Experts of a small language model: width 384.
Below are experts of layer 3 (counted from 0) of a mixture-of-experts language model. Rows are named router (the router's row for the expert), gate (a neuron's input weights, with its number), up (a neuron's input weights, with its number) and show model dimensions 64-127. Each number is 500 + 25 x the weight over its row's rms, rounded and kept within 0 to 999. Numbers have three digits each.
After each expert's rows: a language model's description of what the expert responds to. This comes from a sample of Wikipedia text that the model never trained on.

# expert 9
router:530502502455509476474533498499504500482519466497547524518509485537515485489528471507525509509544514545556483521502521525473519434493483522496531458521472491501514527498508530543514491525539478
gate0:482502452486509518521490496526473487502526492472468461486493489546469468515503463457472496542524478596504500509478528521524503478496506520492532525497514492479523481493520512523453503505497490
up0:491503474495479523453521497480442477533520495497506506508485488526468502483501515451488521516497499532486495517470522544484493502530494478499532526507481493465507498502511512527459451541473487
gate1:516508534483499506504472489486546492488511532497547490465459500526469517471509526509494467475485531469493509479520492519491486460523523503459523539515524492499494436483505510493535538520524496
up1:495512501514514526517469498533481497471494532504508516502463530473513500493481475508528532460491464482525468483471510496532508505513508519459517529531523512495490443490490512484542525485503498
gate2:505535522472492509505529524485491474540492483440535498483534484500524502498514494513510495510476539509496490490515498497480489508469474461468480478484524526469462492509512516504521477472511519
up2:479480489539497505554483476492499482518510539488485500509495506470525497529500530478476505509499540483524497448505474561492503534505502510446526461523520529513545472492490469527485553533455479
gate3:463467485542513483459502494525465484480524477486493467469503492475423538532493503488521464556478480540537524509521524497532504493518531476476539533521474484475500518516542499500548491483514515
up3:542545490464481532537514519507559511513486513501489487501507503523563457472477490516501459448494525485485516510516467508472480506499479512535448484474561498523533532485485512495433477525513485
gate4:515525464469428544561468483523494468465489526503478486501498503515485450485563484519508507526526453486498543506514522522527450485512514516454524462504535473507465478525536481515477502508555488
up4:515558459526436499542485492493557457495486515526524470551491460496512507514503497506499520506515500460498451489451504489538480458486519506472531486507483536519527451511531503496490455508508521
It responds to: Pieces completing a word after an initial capital, like olog in Bologna, overn in Governors, plus topic nouns like military, political, business, States.

# expert 14
router:523514446492516554543514495467503502515501476490447512531524482492504504486510516455473471485522483535502471480478482517491502505512440526452531496512490504503498494475489527535464463527492443
gate0:536485517475497458521511505509506523504483490504482475511518479582485465512490477463514485518491527507515556507484499500474506480505559482532518510511507508513509487539474493526499497513485485
up0:546505510486485520533498512502551521493489498466502480500501459569470490496480526484531479509479562520483525496493508508483503471501520470561511517494491481531500512519472502530523505507496488
gate1:524485495533499521496524507477479504450483533503489421517520505531485527508508494474493495525533498496460502453521501507522473472473514498540490476527515461470480512505508530524515551521465535
up1:503511495454504532475486478544489466555506502509515518503501497503525452474478514525477497494557516537523497497505459502476508494509501475502511464461504464464503477456517556482499473504450493
gate2:497480495517526493510471516504510528526488509489450512510503463483507517498481543402489481492512484481466482504513511501498497470489443551481520488508514532509494518476498526453526464515511431
up2:509487516495469469535505502523493562480503486505491475535523479491469500480526480540549522505485512493520481449488506526489480499513495425505487523428522482527469469490473481536478490505509520
gate3:477524467494494502484500506511497523469510511527527498468500446481491501487496530511492524521496502486506521508478489461520490559524512492481490520457521491470489521515550479495426485490453484
up3:444514473535492512472487523523537496500509499524514467493505494496508527464538491489465511513495527525503486493467500493479493533535484541524500536469503494463532471487558472513463458491494523
gate4:491491507489479515554482482477491544518474489486484489451542518493513521478499486513498479563513538475494483508493460525503511510438519502510521504507535470492521505501474507511501504453521486
up4:491486497495485506553472484509491523498463474489477481457531493501508533497514481500492499547512519479509499513489482508484494515452512491536527492489560473499519500490464522500480485462501496
It responds to: Digits after decimal points or inside numbers in statistics and tables, such as 2.92, 34.87%, dates like 24 August.

# expert 12
router:482541516497467521487511500493516507454556473487523521495471472498471532531517501523497495497499512494576490508472499524539500469468469484516465528489512482502523509489512505529517444479472511
gate0:517528486512498485525501463489474526518500515536479473495494492487504509484548505502451516489549544546472452494474477457482497542454497540496483498530516528503460485465460501510506488512473483
up0:511484466512513506465513530498539480475565486453517569496489524518482505516474505490462516452487487520524493512494491483504511468562473512487479499489500524492448476475490468496501533463513500
gate1:507493445526525458496531513478525466502490493517537491501522516429539499517474503516471482549505444450487496528530484509479448505486475484480490492476487505493508473433464474507477497512507510
up1:512494505551541463482526502476509475492503467509524518474497462464562495491484532516496499493496479473480504596514487472482473506524458446510532513510484506462470474454523525478523473502518503
gate2:500484523507533475477523484483489514500463508481522488475442485490528481498464470497469487477477504550524474529588514538495528483512537450551518503540556472530544502488552503526515549510509495
up2:487447475491542499463478476526525500516479490508486484480501547487449505498522532494505494503483518514518493453540489496480485499522515468500503532510483521477537476480528543527505525519524481
gate3:538548503497541519510426486506513493500462502484504503513499501475485475456538475493468548526495539485515526480500491500495516561495465488519486523497473512513543514538511497512515455503556525
up3:509536497478460530527457475478490472479472496498501514499544493486538471479514466461492533493508517476514491486517515481515497535498481461519513492508511530509555507495480478494512451496489518
gate4:500535529502461480474487471470526485498473531540499481472507501474522529485506445536482519504494478481482521526521514503542525489550511519492484460576482537516482534473503465505508469532504507
up4:529477492526488545473543522477518534542502451489464528480547531480501494509528496476564536499458514520534519497527504507508483557509522465508504539462478454475535463545470475501529470482523499
It responds to: Double line breaks after sentences or infobox lists, and == or === markers opening and closing section headings.

# expert 21
router:501544463513448505485505504474466535514551480464505494522502481513531504517468487518517517508540477513533501513514485514519484534529526470504555491511533459509460491474479512490526463532528503
gate0:505492457479496521472522517509517518475497495488483486492551488444524513517509484486553439476522531489529510533508475490493506531518481504538513442438499507494505528536530500543430485503459467
up0:510513522462491490534532467469486527436494517498538501526477463490496535511467492516487479524525516510516505465535486466475516492471448528503509540512539504505514486503502506496548487531550478
gate1:494525492518533547491549466488513475520548452485493513507470491513506483508463536523511470514499494512544491490476460491506519498474503479542499490494531463500490529501475510492516491498498501
up1:454506496476524496523488496540463488536507511504487508481526511502530500488481475475554505508503511473452514494527513531491527480479542498474472499541440487475486556549482546554562498467483497
gate2:568522528490493473488501517491517512552527506512491512505494456504499455495450491511552522474515504487522506528458499538533512519447510515519476516468486463515523518487502469481514521479528502
up2:522544521493504446498468510469518492513515505523509497495480482486503488505458466473551485503549492498531480495465496541514487531471512553517488531464498479513540516498520478524495520505562505
gate3:477529484505475460537511477446498496479544498493535463500469485506524478507492465524498518507488495477495490460462540521468501468479478445488483514513511462503509480525540477470496524452496506
up3:499467480490549496489479470520534504479440492499487525548511527523468546499497494491470518510510453486472537480501519543513531502482466517525497472481491512510532503543483505510502506508550459
gate4:469506508546493500465478481517543480499496464468501524484482513476538478483544513497510519508497495549484507539464474517425483499433480496490489477488493522524511475500523527466508517506467506
up4:558526480477496465512479545491497514527497536467481505494513489509473532523528507468464482524479485464496463444518536517494514476526541495487481487513508480508547518502496475485460517501521492
It responds to: Opening pieces of words and numbers, such as ter in Interwar, op in cooperation, 18 or 20 in years, plus He, born, President.

# expert 22
router:536507478473514483484499510540483481556498472480507507500494487523490489519500463508519517498475458494531449503510514516490550488500508497485494524506473498520538454519479491505481520521459475
gate0:526517476528503503541499476482517527494521493533535515489466499513472498456454466511504493533488478487453453522530486500491519507485545483502495527512492493484460485521494455488507484543498486
up0:502475526506488467504521528513546458490498542501569507511510510510544494529495504480489510493528527524509562462467491519493485482498469513517490482485502543515541495497513502493498537499498499
gate1:490526530474443553522520515515516514486480499490498511534475465538478515503495510507534483508460500463503518523436547504437498516516497481477486517518531498457478481464496467486509526492505511
up1:483463528490444516483507489485491523468516493487495493532494492517518563472482494468475484480483510504510474509470540518491481517490489471497495505540522532491496483499471477486485529540481503
gate2:528513490522511479489505476507520469507495479456496519449475491520470485483466504438501532537477506492505517522530488503467478501483497481517519525504452537492504520499502473516564491528470486
up2:486491500476495519511512525507494523514543491534517479504502501486500492501555477559510503462525497490485462518447531485497504498523493476504526484480498459545464504516506543513430540455499502
gate3:518516514425514504512500516477489555543485533519524488474515524513469507500510519503514513529494481479484525481536479470557532519509514530488524501467474498472527532532518487531518521536489468
up3:482514505481459512541529493505522533474541523495465484480486500497515494473533459493497502475511490492542526529519544514537517490496508506506479527476510469482533446526516494480468477494548503
gate4:480495472497505495463510516487536472472512456497534523505491496499543509493514516509481533526481559486501530492489503482483522495458499493511489509506504475475518468452506540503527519500511502
up4:546480489515463528544475479528486567515480554519441489515507504507485496519461473500539479491528468501492458489494490490503465493507510510490529478497491538515492531523517497479490472503512485
It responds to: Hyphens opening lines of infobox and taxonomy lists, like - Elevation: or - Class:, plus table pipes at line start and 's.

# expert 10
router:523502442493517516507522475480478538505490516512513541542478473481455519508518478487539472500554499525500549477472503519518517509516450501510538498529518530535512537447515473540535448511470477
gate0:507473474492480497485515531477479506466467474509515491526517462526474512521486494483497482486549501525473526476487511517481546488517506529449517483514522473506522538480463451533508495486496492
up0:516473504482474513559506496518528482485509476521512485474476458550477501493468505483522520479539481512492473488482534539432536464516555449512477481498510491490495511477459481518514502529499478
gate1:489468473491487469482511448513511530518537511483526510494478515484451494483477496492474500539495462537499504519449510526486510508503534499493487514480464532527507495503537470516537503475476481
up1:474469491505503437502535471528510532507543518483544448464497507499456488511503471478493479523477474527496520548458510496467520515469514482524506520471442525502506519487522472518508506469458463
gate2:553546501512518510490522511478511550492505456525535489463503484527484506508482481488507482533497490502534519442495474517490469502476490503493483535486522479517495504474517485558494435533485534
up2:450467499483477473512467475502507483520506516447461518518510512518518507511505493496462554458517503490473483541517524489519504462528499499461515483473491462490502483537498520466528510459539502
gate3:480486446537464522550467481512486522490501488518464512492498508501443458550494495523525535483473462541474504474510463513498547484483499513518510497534490497480454503487489514503461482503498465
up3:532522480513528496441458498491493516496509501529514485521531531489490468515516491453513502500521506493478522488483510470492470502529479506513488480423503509507503517482511482502507471465485519
gate4:499493480496479505492503515502485535528498503553499519534530519527512525538534478513470504502494509488478504501497530501505519501489513497496482482476502468506493480474528478510521443483516491
up4:468527472495531531487495506511485530485497540564502472524507529521537524503532527500494503524484506490483514516487505507472522471487495467480499491485475476513507466454509470504504492502507475
It responds to: Consonant or vowel pieces inside foreign place names and rare words, like Chia-p-as, Chi-ș-inău, hy-p-othesis, plus first names like Jean, Joe.

# expert 7
router:539523516468521490486465512499532496524508478535487510482474488532461473510493485490524495494505526491494529514483493465521511499499503529479531518480480503524513476481468454504450509498546507
gate0:479512504528501508497537486531505476471519486526506510423515501473466492488442481520487487519531531459494476507523481465494530502549516473472514513507471534554475520553511449505481465507495470
up0:507518522520466530496491534487454515457508490498518497508508446533521509494477477460536491496475504560509510502490499525515519503550465468485497478487472505510483473474476480507472488474490501
gate1:489518509459507473519453554514460484491481535462469492541522522504474507470503476501510479486503460515500519532495466531468503473488499468490483539582522486483505468536503471446471501474450458
up1:516527499537495526466546445487546499511522491509527501482472474482545513527511508503485528506480502475489511458493520476538490484497491500499527463442494501510511515482519500527510522519511508
gate2:507450495517497504507491504487498454509478491473503533483520486476482488490499498514513476486517472492521546532472540479483483484494489496503472484529515486479440458482462438542496486527493501
up2:509432493519505531511513541464501488496475489464508520470506504495469529519518492486507488518521512494505507541459469508492476520491492474480462496538537492469481436449479477556488481526528509
gate3:520465487459537482495496453534509487519513503493495484535529503521487508505490478465475486459533511476441507478499517480462436484501530505508515454490457511503503473538508505483520483497515499
up3:515516494517450512451529492485521532491440453499496444492442535457488427493508474463507530507514473530484469508513444486536517529534493469475481484554491517500514486484519469494449502487548468
gate4:511501561463499503499489480520504478490513501484499518493490477514441539485558469497518479567454464522477445522503506482483463528486486506491476545502471474516456476498483505505471497500531514
up4:506493512528473482501538509502475516488477518484509496505508476499502516508446472486468531495520527480516538513461461532543521477492516493520536497487499516469471489504479472438541516526487504
It responds to: Second or third letters of foreign or unusual names after a capital, such as e in Neftchi, eh in Nehru, ac in Vacant.

# expert 17
router:448495510470508528514504487510524528527492460493470535522498528528482491466495441525523481497490478548539540461491487516502485485497470514512468481498530504475504469528510489466518467535533475
gate0:454546510523516497526500491520502481474513523505483489473513502556526472458503466532482492484525499530514486502504493484492532501517462505488491507495528462474552539538519499514496538541519480
up0:521452508474540521510485510514468500473550480534510474480515466501503515443440468444485518499504499525499527522500510520516490509490484503519495496531482489475505531485452494516489528530510553
gate1:509512485521508520534490467447528496483524465505523497484492447489509536523513530514503479532488504482457498480534464480536510522481438512524450482505506506518495510491545522561461459469475484
up1:500503466467541511552472488512454486493439534508459498508518499551510472504509500498520520502502521534529488527514522516474513516512510495478514515492518492496498488528443515483486498516544490
gate2:509518501507514507488509490493512509506464540500518464444540504489526493492501510511520482481488492542482556490540525461510501506479470490510498513514474511509507497459521536479481497481493522
up2:482472538499447482528492501484498516537536488524479531510486468500472498476468503477501525520484525479546449511488501502471481511490483474509499454478503500463501523515528451517509491520484466
gate3:514501513502479470500463496429560508510490504455465501538477519501506478517526532499480460519529505455537531480509498493504517476516503546507504490509500471489504489473465475468488501496543499
up3:487513507488489534488508512550483512481507483540513504488523466484461494497474465502506527492463507534458470528520524501468496503498508454507491515481507502533491489500536501515537495499447507
gate4:517485526478497530487510539496490492487515493481545520508451498478570470488503509519510469492516498532519515512472483481508518546486517493477463532486490525538502513556472518493492462532502484
up4:502465498506467527510513545488497472524472479493523523490480517494496518462502451497458464534517525510483536517411520522473527503528510440496440503466485515503494485531528512474495496509506508
It responds to: Digits and ranking adjectives like first, second, highest, Best, National, International, mostly after the or a, in awards and competition text.